config = dict(
    experts_per_token=2,
    activation='swiglu',
    normalize_top_k=False,
    balance_bias=False,
    norm_eps=1e-06,
    optimizer='muon',
    dataset='wikipedia_en',
)
Below are experts of layer 11 (counted from 0) of a mixture-of-experts language model. Rows are named gate (a neuron's input weights, with its number), up (a neuron's input weights, with its number) and show model dimensions 160-319. Each number is 128 + 32 x the weight over its row's rms, rounded and kept within 0 to 255.
Before each expert's rows: "comes after" lists some tokens at least twice as common just before its tokens as in all text; "gets" lists some tokens that make up at least twice as much of what it gets as of all text. This comes from a sample of Wikipedia text that the model never trained on. Tokens count by the router's weight.

# expert 22
comes after: " |", "|", "2", ":", "5", "3"
gets: "2", "5", "6", "8", "4", "9"
gate0 [147 170  93 162 112 158 174 160 130 119 176 109 136 125 150 154 154  69 176 112 170 159  99 138  75 148 123 157  80 123 166  75 100 114 192  58 169  97  99 127 144 204 109 158  80  68 159 122 119  97 156 169  87 168 144  87 130 141 130 164 109 157 134 117 154 112 174 132 102  85  85  85 122 129 186 158  88 139 140 201 142  93  55 149 132 103 124 140 111  71 112 126  84 150 172 114 189 118  85 147 174 119 127 102 208 170 138 101 167 126 126 130 123 107 209 207  81  80 141 153 122  68 114 139 146 137 189  99 150 126 183 134 112 150 125 150 102  96  88 141 137 185 109 125 143 142 172 142 116 139 128 138 121  59 121 143 160 166 142 140]
up0 [118  63 106 146 220 106 102  91 123  96  61 140  83 120 122 111 183 168   4 118 118 146 140 110 144 114 139 148  83 105 147 174 151 178  92  94 113 166 121  85  80 109 179 155 120  87  67 145 179 143 100 153 141 134  70 134 102 149 136 116 126 107 127 108  70 122 165 107 144 118 141 134 110 150 112 145  96 157 122  97 124 169 148 128 156 154 117  70 159 156 103 133 186 135 113  54 102 150 132 188 148 149 163 128 115  95  95 151  84  76 151 135 131 137  76  74 167 177 126 128  89 164 154 165 137 126 117 116 111 163  62 130 160 137 124 172 151 163 119 129  87 124 179 139  83 155 118  75 123 105 161  78 142 141  86 119 120 122  83 113]
gate1 [158 153 131  82 107 100 139 160 157 127 142 117 158 190 164 148 175 137 158 163 147 167  99 135 133 139 131 115 151 162 112 104 132  97 138 153 121 184 148 139 125  50 118 132 166 115  88 120 147 100 127 111 159  89 114 146 163 185 116 135  91 115 170 166 100  85 201 112  75 109 146 134  92 125 160 109 173  94  54 138 149  88 127 149 121  96  90 137 126 110 137 129 117 137 116  96 106 199 145 151 137 192 152 135 171  86 127 195 154 158 114 130 103 106 144 185 152  85 159 146 117 114 128 115 175 156 106 120 107 111 124  79 125 108 144 178 150  91 148 118  70 145 141 124 111 116  66 114 113 146 152  75 122  99 212  74 122 104 111 135]
up1 [175 119 159 121 156 117 123 161 103 153 118 152 114 115 182 147 157 200 141 118 139  80  99  99 126 125  96 114 137 194  97 133  93 177  71 154 167 148 148 105 143  82 144 127 102 146  79 114 136 136 158  70 131 126  66 107 105 110 137  95 133 106  67 118  70  85  94 100 117 120  89 119 120 146 168 161 131  53  56 115  49 197 145 130  76 160 138 134 115  92 105 141 136 185  97 132  76 143  99 145 110 155 122 118 110 126 134 159 186 199  92 103 113 135 107 136 142 147 184 171  87  44 133  71 113 112 169 112 155 176 112 167 162 134 145 133 146  97 168 118 105 133 150 129 105  96 116 165 148 101 104  86 207 126 195  88 152 166 107  85]
gate2 [117 112 161 118 146 152 136  93 108 114 131  93 191 124 150 127 145  34 146 155 145  96  84 182 160 114 119  83 132 164 124 113 185  97 154 234 116 129 106 129 140 154 127 105 126 115  59 120 148  88 164 128  98 190 153  58 130 139 104 121 198 115 120 140 154 140 179  73 174 118 153 105 109 123 116 166  84 166 107 125 105 149 200  98 181 109  62 165 173 124 108  96 172 133 147 147  87 111 121 132 182 107 152 179  97 134 180 113  55 116 131 145 114  96 112 136  87 131 112 122 156  97 130 156  92 119  66 120 117 123 119  98 189 168  70 112 120 136 149 112 164 125 179 117  92 125 145  71 156 119 121 109 108 147 131 169 136 176  45  77]
up2 [ 72 106 118 107 140 104 145  91 126 143 141 135 131  95 110 107 169  82  93 167 140 116 102 102  78 144 122 105 150 142 128 125 188 159 128 149 169 153 166 186  78 142 167  85 152 121 101 105 152 149 168 109 123 144 147  93  63 126 125 130 175 172 136 101 167 157  88 158  88 145 168 106 129 129 175  67 136  95 169 123 138  99 124 130 103  99 118 134 105 160 130 129 143 100 135 145  61 120  87  85 144 110 178 154 127 166 183 115 116  87 157 153 111 143 120 113  89 112 122 137  49  95 124 178  99 108 123 195 110  86 112 156 131  87  67 117 125 165 174 136 125 135 157 140 195 143 136  89 122  89 109 128 150 141  94 120 103 128 101 116]
gate3 [175 172 168  58 113 159 134  81 139 153  74 125  81 137 145 146 130 122 131 106 152 101 104 172 107 148 131  57  94 133 106  80 147 127 145  93 101 117 124 110 140 137 119 136 171  87 132 103  75  77 133 104  94 147 107 161 197 142 126 152 124 157 164 119 112 128 144 140  92 115 148 113 116  76 120 167 121 104 141  82  95 164 103 118 105  97 122 132 118 127  91  84 141 105 170 134 116 136 144  96 149 127 218 155 130 136 134  87 163 117 134 135 146 132 159 132 189 144 135 114 107 101 100  80 115 191 155 151  94 107 106 100 175 156  95 106 138 103 169 114 158 105 126 110 114  91 124 122 187 113 155 119 141 113  82  72 164 101 150  98]
up3 [205  95 157 112 123 149  74  59 147 149 124  57 125 142 122 148 125  83  46 141  95 122 157 131 158  90 126 144 128 144 109  76  88 163 164 139 137 117 136 112 125 155 132 131 138  92  95 131  71 131  96  90 101 141 167  94  98 119 145 154 115 175  96 120 137 168 197 156 141 131 116 111  93  58  91 171 128 136 163 158  88 118 110 104 129 145 117 165 137  74 166 173 136 106 122 107 121 139  86 151 124 124 167 129 145 157 110  95 123 153 170 171 121 146 190  96 180 123 119 152 164 134 164  73 151 103 156 176 118  97 108 127 188 107 160 191 145 116 152  92  93 165 112 106 116 124 154 123 121 151 158 135 126 144 131 114 130 150  52  95]
gate4 [137 144 109 116 139 102 121  97 152 122 156 156 117  63 131 190 127 169 140 130 154 157  64 146 155 119  99  83 151 101 126 161 141 137 100  98 103  96  98 135 133  73 180  98 167  80  88 154 115 172 105 154 157  73 121 136 111 128 103  67 182 164 102  85 167 149 105  89  80 134 135 139  84 144 147 105 141 164 188 121 139 116 181 149 154 119 160 110  86 125 136 116 150 142 110  82 122 151 103 153 103 103 125 118 112 129 125  97  49 166 131  77 119 131  88 100 178 128 161 172 162 103 131 139 106  73 152  96 165 173 136 120 144 126 159 103 149 177 149 105 189 184 107 108  95 127 145 156 108  57 105 184 122 145 140  82 111 253 145 130]
up4 [ 85 116  84 122 133 109 159 144 165 111 114  57  95  76 162 123 105 185 162 146  97 135 163 117 127 123  89 140 104 117 119  97 159 146 116  75 113 193 168 102 148 129 177 174 176 151 164 144 153 131  55 144 149  95  86 129 172  87 141 150 122 155 126 182 152 147  49 112 161 141 140 172 121 143 117 142 158 166 156 170 114 194 141 146 136 131 116  79 124 113 166 127 127  66 168 104 185 146 122 127  94 159  69 158 124 111  93  66 110 132  96  29 115 151  97  94 202  90 169 122 143 144 171 142 108  99 165 120 172 175 137  95 115 146 180 135 145 165 110 117 108 151 125 101  85  99 155 137  42  95 144  88 134 116 158 115 107 131 118 126]
gate5 [109 129 144  87 192 106 127 129  73 140 140  87 168  97 175  68 161 111 107  90  63 124 140 132 113 156  93 101 145 118 161 103 120  88 158  91 161 104 132 124  79 168 127 129 126 130 177 115 110  83 116 117 124 113 121 205 133 153 214 174 208 137 139 153 116 143 119 152 152 158 159 146 122  94 113 123 125 126  78  88 165  95 178 128 133 140 109 151 167 134 136 160 139 143 108  91 142 199 119 130 173  67 148 129 105 109 117 144 152 102 146 127 146 126 100 115 117 151 136 144 149 147  80 107  68 151 145 121 154 148 108 101 107  44  85 114  60  52 164 135 167  85  39 111  95  89 128 114 139 165 142 121  67 129 165 164 104 156  93 187]
up5 [164 122 101  77 174  99 121 147  64 204  97 127 145  74 154 120 128 163 105 134 116 143 157  70 115 129 176  81 125 134 119  74 125  95 136 118 129 153 134 139 151  82 135 119 128 165 160 138 110  94 143 155  87 138 130 119 155 158 194 130 106 131  81 107 155 122 137 122  82  90 164 121 164 163 155  87 116 186  58  89 141 123 163 158 146 175 100 183 146 150 102 127 151 126  94 127  93 142 143 131 163 139 134 157  77  63 131 136 228  68 208 143 162 138  62  92 128 103  97 178 163 144  76  91  96 121 158 168  99 151 110  67 128 127 159 149 108 140 140 133 160 120 148 164 105  49 193 123  81 163 141 117  90 124 109 145 103  92 123 162]

# expert 20
comes after: " |", "\n", ".", "==", " ==", "==="
gets: "\n", " M", " 201", " 198", " 199", " "
gate0 [ 97 109 165 201 153 109 143  75 128 139 119 124 149  78 134 108 111 111 198 209 167 146 117  78 122  78 117  86 113 160 173 112 112  85 124 156 170 111 117  91  83 151 174  74 107 105  98 126  99 119 160 148  93 144  96 129  22  97 156  69 197 154 165  91 208 126 156 152 130 138  68 120 155 154 145 218  93 122 144 105  89 173 167 121  97 107 141 150 164 169 159 134 161  98 139  83 112 104 138 125 145 203 145 169  73  84 165 145  93 155 135 121 170 103 115 142 105  92 140  85 121 121 152 132 147 156 164  94 143 125 140 114 187 123 144 144 133 105 173 142 151 122 129 143  44 104  90 133 166 160 125 104 130 110 154  91 132 149 107 139]
up0 [137 144 152 158  84 129  94 171 144 123 156 158 153 137  83 200 138  97 144 145 105  95 126  44 187  51  77 143 109 127 122 199  83 114 157 142 123  82  81 160 174  65 158 115 120 142 128 125 148 129 144 151 147  54 162 150 205 118  68 104  96 176 151 116 148 146 113 117 130 116 142 106 123 167  96 196 158 138 131 121 152 166 205  96 157 137 192 144 104 158 170 131 204 110  88 154 104 104 141 171  98 104 216 137 140 172 106 177 135 172 121 139 151 129  75 146 167 125 119 107  84 138 194 143 109 108 129 136 139 126 200 137 166 156 121 116  74 169  86  72 146 147 133 129  91 143 127 122 111 139 139 143 133 122 183  90 113  75 166 122]
gate1 [123 118 129 160 100 147 165 147 141 141 170 134 119 120 157  63 114  54 145 163 169 135 116  99  75  83 102 102 148 131 120 125 148 146 169 108  89  87 120 170 109 145 135 105 136  87 176 141  99 159 135 151  78  99 104 158  87 110 128  77  83 182 153 157 147 135 127 121 143 135 108 160 180 146 176 170 187 133 101 149 122 184 117 139 142 145 155 152 177 126  71 229 180 119 112 136  58 131 135 118 139 131 134 103 124  95  91 102 164 103 155  92 104 128 145 145 150 160 181 156 116 145 108 144 118 151 155 167 155  77 155 129 150 136 151 131 148 153 135 165 136 113 145 146  91 107 163 177 202 137  84 174 174  74 137 165  73 126 160 101]
up1 [ 94 128 106 192 123 127 130 147 108 100 124 117 123 190  96 185 119 186 124  93 101 151 142 154 117 128 125 105  61 111 164 173 119 139 131 168 144 103 107  95 162 107 134 100 132 171 112  83 106  72 175 119 145 196 162 131 145 129 101 100 173 141 140 134  80 123  91 138 166 126 100  80 140 148 121 137 102 173  78 107  79  48 119 134 108 144  78 145  95 115 188  98 116 105 115 129 106 122 138 123 190 173 127 137  98 156 125 109  80 153  95 137 159  75 157  91  90  75  97  78 133 115 128  61 141 115 135  59  92 117 135  76 106 143  83  96 115 108  61 117 182 139 152 121 175 133 102  77  97 122 166 113 140 139 156 140 160 185 130 194]
gate2 [ 76 145 137 123 139 139 149 136  92 117  60 143 155 111 120  75  94 143 187 162 125 106  66 131 133 123 148 111 107 144 112  49  71 170 101 109 144 146 122 165 112 113 181 130 148 163 128 140 143  60  44 140 109 121  64 121 124 151 159 105 153 114 114  85 103 121 176 107 123 194 187 112 133 128 163 144 103 124 130 108 136 152  97 102 110  76 130 135 182 146 159 153  77 114 118 175 154 157 137 202  91 122 119 132 121 145 132 104 166  89  82 167 159 171 171 125  41 118 171 141 192 117 128 205 130 143 110 128 137 181  94 178 166 131 144  92 170 208 122 129 181 125 175 137 121  70 135 111 134 202 146  43 128  99 117 111 105 155 120 119]
up2 [150 131 105 118 152  44  93 136 140 177 115 121 151 161 119  94 158 135 123 183 137  94 132 144 112  94 157 121  83 155 188 199 123 171  99 132 130 144 115 165 157  78 109 127 126 119  47 149 148 113 110 119 119 177  74  71  51 155 136 177 129 146 140  79 128 114 194 170 115 151 113 102 100 146 106  49 124 114 116 113 123 138 121 149  92 163 144 171 124  90  88 126 125 111 168 146 177  61  89  89 160 162 116 167  98 166 166 122 115 124 111 171 201 188  77 175 134 179 110 127 101 141 104 119 145 110 127  69  98 132 131 157 125  68 154 130  82 133 136 120 137 113 138 149 125 125 186 178 113 107 132 113 136 122 122 104 149  51 138 118]
gate3 [156 125  58 120 148 149  86  71 171  87 115 136 132 101 137 134 106 165 154 123 116  90 138 196 113 152 162 182 157 154 145 163 155 104 146 122 215 171 138 156 128 173 161 100 167 143 147 139 173 132  87 125 131 180 173  64 130 121 153 150 115 163 137 121 176 105  73 149 125 127 154 168 190 137 160 129  90 106  87 149 112 125 123 128  85 110 110 186 157 167 150 138 123 134  73 131  98 157 140 115 106  91  92 106 183 102 207 162  93  78  98  82 170 144 143 109 105 122 118 131 159 143 158 111 107 143 157 210 162 127 144 143 152  97 197  88 199 183 100 139 123 167 111  89  99 100 101 170 154 152 146 144  72  88 150 155 200 139 144 129]
up3 [114 107 155 100 104  69 155 172 175 130 144 156 175 114 117 170 121 125  87 139 116 159 169  91 163 106  95  73 104  46 123 121 116 129 127 176  95 105 136 122  95 153  94 150 112 147 149 149  84 144 127 133 134  97 102 171 136 188 220 113 154 146 149 131  85 160 164 111 180 116 146 123  92 144 121 135 189 178 178 149 124 158 148  91 164 139 180 100  94  72 138  40 138  96 178  62 175  81 122 111 109 130 201 154  99 155 119  83  95 179 162 155 134  99 139 130 146 165 143 126 126 122 121  82 154 114  87  78  98 122 157 162 131 131 158 116 105 122 180 136 131 102 127 174 125 195 118  91 111 108 166  62 106 192 113 104 125 104  88 112]
gate4 [105 181 162 123  82 220 161 127 125 162 137 128  99 161 150 150 134  89 145 120 147 169 131 115  75  84 144 106 133 143  48 100 124 142  98 130 141 114 185 121 132 116 159 133 152 183 152 133 106  96 107 122  69 124 153 123 101 121 107 132  82 134 160 122 160  85 138 119 130 143 164  84 211 138 145 121 139 159 114 123 115 111 125 144 106 119 159 107 130  76 201 184 160 136 128 110 141  93 112 132 127 100 120 161 101  76 154 146 169 146 148 110  97  97 178 141 116 137 107 108 179 193  92 139 142  65 156 150 167 157 110 131  98  96 199  70  81 105 117 154 143 168  86 135 110  94 131 118 164 159 162 148  86 110 104  95 103 179 144 160]
up4 [115 139 140 104  53 153 174 128 136 136 172 168 120 128 120 172 140 120 203 114 175 104 158 161  94 114 193 140 144 104 113 144 126 150 121 151  88 101  98 146 137 110 142 136 128 216 184 137 135 131 139  97 100 113 137 158  82  99  89 145 154  93 145 115 114  76 156 187 133 140  83 135 178 153 109 115 117 116 133 133 130  85 161 120 146  68 173 119 112 124 117 172 129  69  83 146 133 114  99  62 156  75 165 140 145 118 172 216 129 164  97 108 145 101 131 146 129  67 173 168  80  90  63 163  89 103 156 150 124 114  99 151 150 102 142 114  90 175 105 172 151 214 139  86 125  96 128 176  89 136 124 136 111  42 162  89 126 133 108 148]
gate5 [181 138 149  85 102 177 159 109 166  32 152 103 110  97 118 190 147 137 131 121 145 100 157  90  94 131 154 118  82 136  96 142 119 101  84 125 125 130 149  88 136 122 121  99 128 154  76 160 118 164 154  88 126 106  62  67 123 104  96 153  88 111 136 134 137 135 119 107 188 163 112 101 221 154 147 137 118 125  79 133 189  93 136  87  82 111 138  92 108 161 107 147 104  98 142 140 121 168 135 109 105 167 131 123 112 120 138 105  93 160  81 105 144 135 162 164 118 128  97 135 170 116  78  66 108  88 108 174 159  95  84 152  80  78 148 132 112 153 182 131 106 102 111 132  96 147  90 141 118 119 162 122 151 188 154 116 119 121 100  87]
up5 [163 161 150 130 107 106  85 137 135  95  89 102 150 112 115 135 116 150 120  92  94 136 134 169 120 193 177 125 145 158 133 121 147 171 119  99 110 156  85  99 124 224 100 143 180 138 106 143 135 168 120  91 149  73  88  75 112 127 193 176 146 112 140 122  56 168 117  99 163  15 130 128 125 111 163 121 125 146 100 122 143 190 136 134 113  70 101 104  91 105  87 158 142  74 110 148 137 135 119  79 163 136 156  80 146 111 134  93  77  84 125 146 123 123 185 145 117 167  59 100 113 185 114 126  87 115 106  81 177 156 128 125  79  90 131 134 104 120 114 174 151 143 113 186 110 162 112 109 115 139 138 133 101 147 107 138 127 117 132 107]

# expert 23
comes after: "\n", ")", " ", "\"", "1", "8"
gets: " |", "-", ":", " (", "|", " \""
gate0 [115 130 146  80  77 186 165 134 154 136 184  86  98  58 139 159  95 130 135  76 108  84 139 188 152 175 145 146 156 151 162 163 160 159 117 135 140 133 150 152 118  82 148 124 121  79 146 121 159 115 140 122  85 182 133 108 138 153 191 129 108 102 128 114 113 134 126 114 164 114  96  79 160 139  94 148 107 148 117 175 132  94 149 156  78 159 101 124 206 150  92 121 142  72 150 138 170  94 182 149 115 130 148  89 102 155 134 142 127 152 132 107 112 102  58 106  79 141 167 168 125 149 104  91 160 157  24 134 177  80 136 118 129  87 158  93 125 105 105 158 124 146 108 160 173 140  99 138  84 136 113 139 127 171 165 163 181 137 151 121]
up0 [131 147  91 158 174 140 110 166 136 165 107 118 118  99 115 118 119 122 129 163 130  92 165 148 105 149 130 176 130  98 134  86 135 127 144 122 111 106 124 106 143  62  90 164  89  98 105 108 102 127 185 113 151 105 166 150 154 164 110  43 150 107 132 137 169  96 108  91 111 101  50  69 160  89 176 153 159 138 129 142  60 105 154 201 184 110  88 179 125 166 135  84 135 107 109 101 144 110 111 167  93  95 172 144 157 145 177 151 158 159 125 171 130 135 143 129  76 133 184 164 152 146 167 115 135 112 153  99 114 143 164 147 104 179 131 130 159  87 130  83 123 155 138 135 119 183 193 103 138 158 113 125 124 106 100 111 144 120 146 159]
gate1 [166  89 165  93 142 108 158 122 169 176 158 115 126 119 129 170 143 168  99 165 122 132 186 182 139 152 172  99 120 141 111 105 137 147  95 109 118  96 172 126 158 175 180 128  88 133 113 139 111 154 157 146 156 131 162 110 153 123 100  97 133 123 103 173 104 121 111 105 155 158 177 112 145 181  87 144 129 191  76 105  32 135 114 138 166  98 126 110  89  78  90 150  98 110 182 102  84 107 135 176  97  86 152 113  93 107 135 156 120 138 154 127  84 227  94  53 111 170 155 205 169 125 137 183 151  75 122 148 129 153  92 132 157  92 120 136 137 210 123 133 144 172 109  94 120 133  94 125 173  91 123 132 164 119 153  93 104 171 119 105]
up1 [ 79 111 157 135  98 133 141 130 104 138 115  84 111 125 114 133 128 119 136 146 101 163 129  99 117 143  62  57  93 123 182 144 130  97 100 130 171 123  88 134 125  88 109 132 139 113  99 133 159 122 146  64 129 103  59 152 136  73 154 140 126 147 117 119 140 150 122 140 107 128  77 122 137  97 160  96  94  80 180  97 176 146 163 177  99 163 127 152 173 171 162 116 119 133 124 124 128 149 106 152 190 182 142 118 166 154  84 146 111 117  89 125 155 106 143 181 105 144  87  74 107 166  92  99 111 184  82 116 188  92 179 122  99 159 183 118 122  52 115 125  50  81 130 170 120  97 155 176 115 138 122 185  79 137 127 192 178 139 151 185]
gate2 [122 111 135 136 171 207 106 134  97 104  94 129 145 137 151 141 168 128 178  98 150 166 115  86 142  96 118 220  96  70 226 146 171 151 125 121  99 126 137 126 135 101 110 106 118  93 168 156 161 153 108 142 160 173 105 149 102 109  85 109  94 124 118  80 171 140 120 102  99 159 171 128 127 117 141 107 130 162  77 128 137 111  96 122 135  93  67  74 151  95 119 118 100 163 169  88 114 156 124  88 172 128 134 129 129 153 133 143  95 124 102 168  51 118 116 195 109 132 126 164 135 178 118 107 166 120 180 120 122 131 153 150 141 106 152 134  77 151  93 111 169 151 104  89  93 134 143 103 154 163  87  99 185  45  72  97 173 190 182 108]
up2 [168 147 124 141 129  57 152  58  86 112  66 134 145  91 160 148 168 149  85 151  93  90 158 114 129 100 103 136 157 142  49 203 130 123 116 125 148 119 125 168  78 170 165 120 115 158  81 157  68 139  99 148 121 172 154 148 154 150 156 126 144 158 136 181 157 120 197 138  88 180  78 110  97  98 125 151 146  89 168 202 183 137 177 151 162 159  74 174 121 147 185 131 169 114  84 123 147  94 139 131  73 179 158 192 111 137 174 106 176  72 123 121 194 180 129 190  75 106 117 181 118 119 130 131  79 155 200 123 170 142 149 124 133 218 184 108 103 122 169 158 142 112 128  79 144 111 116 106 123 107 149 111  93 145 156 156 141 133 158 138]
gate3 [ 88  83 162 102  88 128 151 145 119 134 169 131 179 152 133  96 104 113 206 119  96 103 126 178 122 143 126 134 132 120 150 144 102 151 156 128 135 125 116 195 157 112 117 131  87 145 154  62  95 116 130 126 133 173 128 119 194 176 160 125 181 103 142  69 104 129 107 142 160 173  44 133  47 163 132 111 134 109 126 132 154 117 118  93 122 113 140 116 128 101  91 168 138 144 107 156 122 168 150 135 150 124 132 102  91 163 101 181 151 150 112 116 115 133 155 148 112 158 158 183 106 103  89 154 185 113 101 125  75  76 134 119  85 124 147 109 128 121  86 108 123 172  84 148 150 125 128 103 138 186  93 131 111 174 140 166 133 143  86  90]
up3 [121 104 101 166 104 146 128  89 101 162 178 132 146 119 123 145 142 112  47  90 149 123 135 113  86  80 175 154 171 105  61 112 147 112  62 124 120 107 103 143 135 111  95 174 156 100 135 107  86 183 145  30  83 119 162 134 144 113 180 110 104 107 177 115 149 147 149 136 124 170  94 165 155 177 114 164 146 169 147 118 129 138  82 121 144 167 117 113 146 165 124 191 115 121 105 107 131 141 147 146 191 108 116 114 102 113 147 125 190 172 119  82 123  62 138 157 141  94  98 116 145 108 139  46 170 117  86 167 155 146 122  86 162  91 106 176 130 123 170 154 110  82 154  95  81  85 123 159  70 105 128 141  82 186 172 138 107 131 157 149]
gate4 [128 122 150 109 148 147 129 132 114 122 123 127 205 121 145 158  90  85 148 129 167 139 127 145  99 141 101 162 150 110 150  91 121 160 162 134  98 108 134 147 156 150 168 138 107 105 131 129 151 143 126 140 115 151 155 123  67 145 146 108 143  99 122 205 129 113 123 197 138 104 138 174 178  73 157 104  57  53 149 141 102  96 132 116 140 157 133 118 102  94 158 114 145 115  87 131 142 108 135 150 178  85  99 142 115 145 144  73  72  96 115  94  66  81 156 148 118  93 138  69 108  68 122 128 180 146 100 127 143 142 134 136 118 165 202 123 146  60  63 159  76  43 123 101 119 161 149 112 121 125 136 109 117 134  86 171  96  89 125 113]
up4 [114 102 136 102 113 126  94 162 116 100 154 131 134 138  85  86 154 104 149  84  97 144 135 156 133 170 165  60  86 131 129 141 130  97  73 117 135 147 115  57 134 110  89 121 122 138 124 192 164 135 132 111 107  82  84 144 174 104  87 164 125 133 146  96 111 145 178  54 137 161 116 116 115 153 108 134  92 152 128 162 115 175  95 147 121  97 111  75 135 143  82 159 136 189 170 128 131 156  78 112  76 160 148 123 138 159 107 174 134 101 120 142 155 128 106 154 180 171 149 142 114 214 104 146  88 124 178 110 146  76  91  90 137 118  89 131 105 105 147 151 143 215 112 152 140 212 154 152 158 158  79 117 114 144 117 122 172 142 130 115]
gate5 [137  87 172 160 166  94 124 115 156  81 112 117 186 172  83 155 120 146 147  73 149 153 106 119 187 167 135 103 129 136 104 138 150 156 110 150  79 106 102 218 158  90 137  49  81 161 106 167 142 163 175 144 140  87 100 136  55 127 156 114 121 178 102 117 155  96 174 153 128 127 144 126 130 123 139 132 110 138 151 140 151 111  88 154 156 146 147  95 147 162  82 134  83 153 176 190 144 172  95 124 152 169 165  80 185 106  70 114  91  59 189 122 129 123 152 103 143 151  84 122 118 107  71 161 146 108 120 162 127 164 113 142 171  92  68 115  84 117  99  85 105 142 198  65  78 110 154 138 146 117 118 143 126 129  81 143 112 104 126 167]
up5 [130 148  86 103  49 120 113 177 112 177 168 141  79 123 118 114 140 100 161 160 131 121 105  64 129 178 131 121 137 138 122 155 122 145 146  76 117 147 152  95 119  87  99 127 150 116 159 129 129  87 126 109 129 174 138 130 143  88  85 100  97 205 164 104 128 191  41 115  96 127 115 128 156 117  76 119 116 155 126  79 149 110 116  95  79 134 130 149  58 109 164 159 206  85  78 107 136  78 141 110 124 107 122 194 131 125 175 171 167 123 118 151 136  98 126 199  92 135 168 143 107 160 172 112  87  94 110  90 172 104  65 109  57 150 190 113 145 126 154 157 186 151 116 185 107 137 165  92 128 110 132 127 112 184 131 114 157  93 140 121]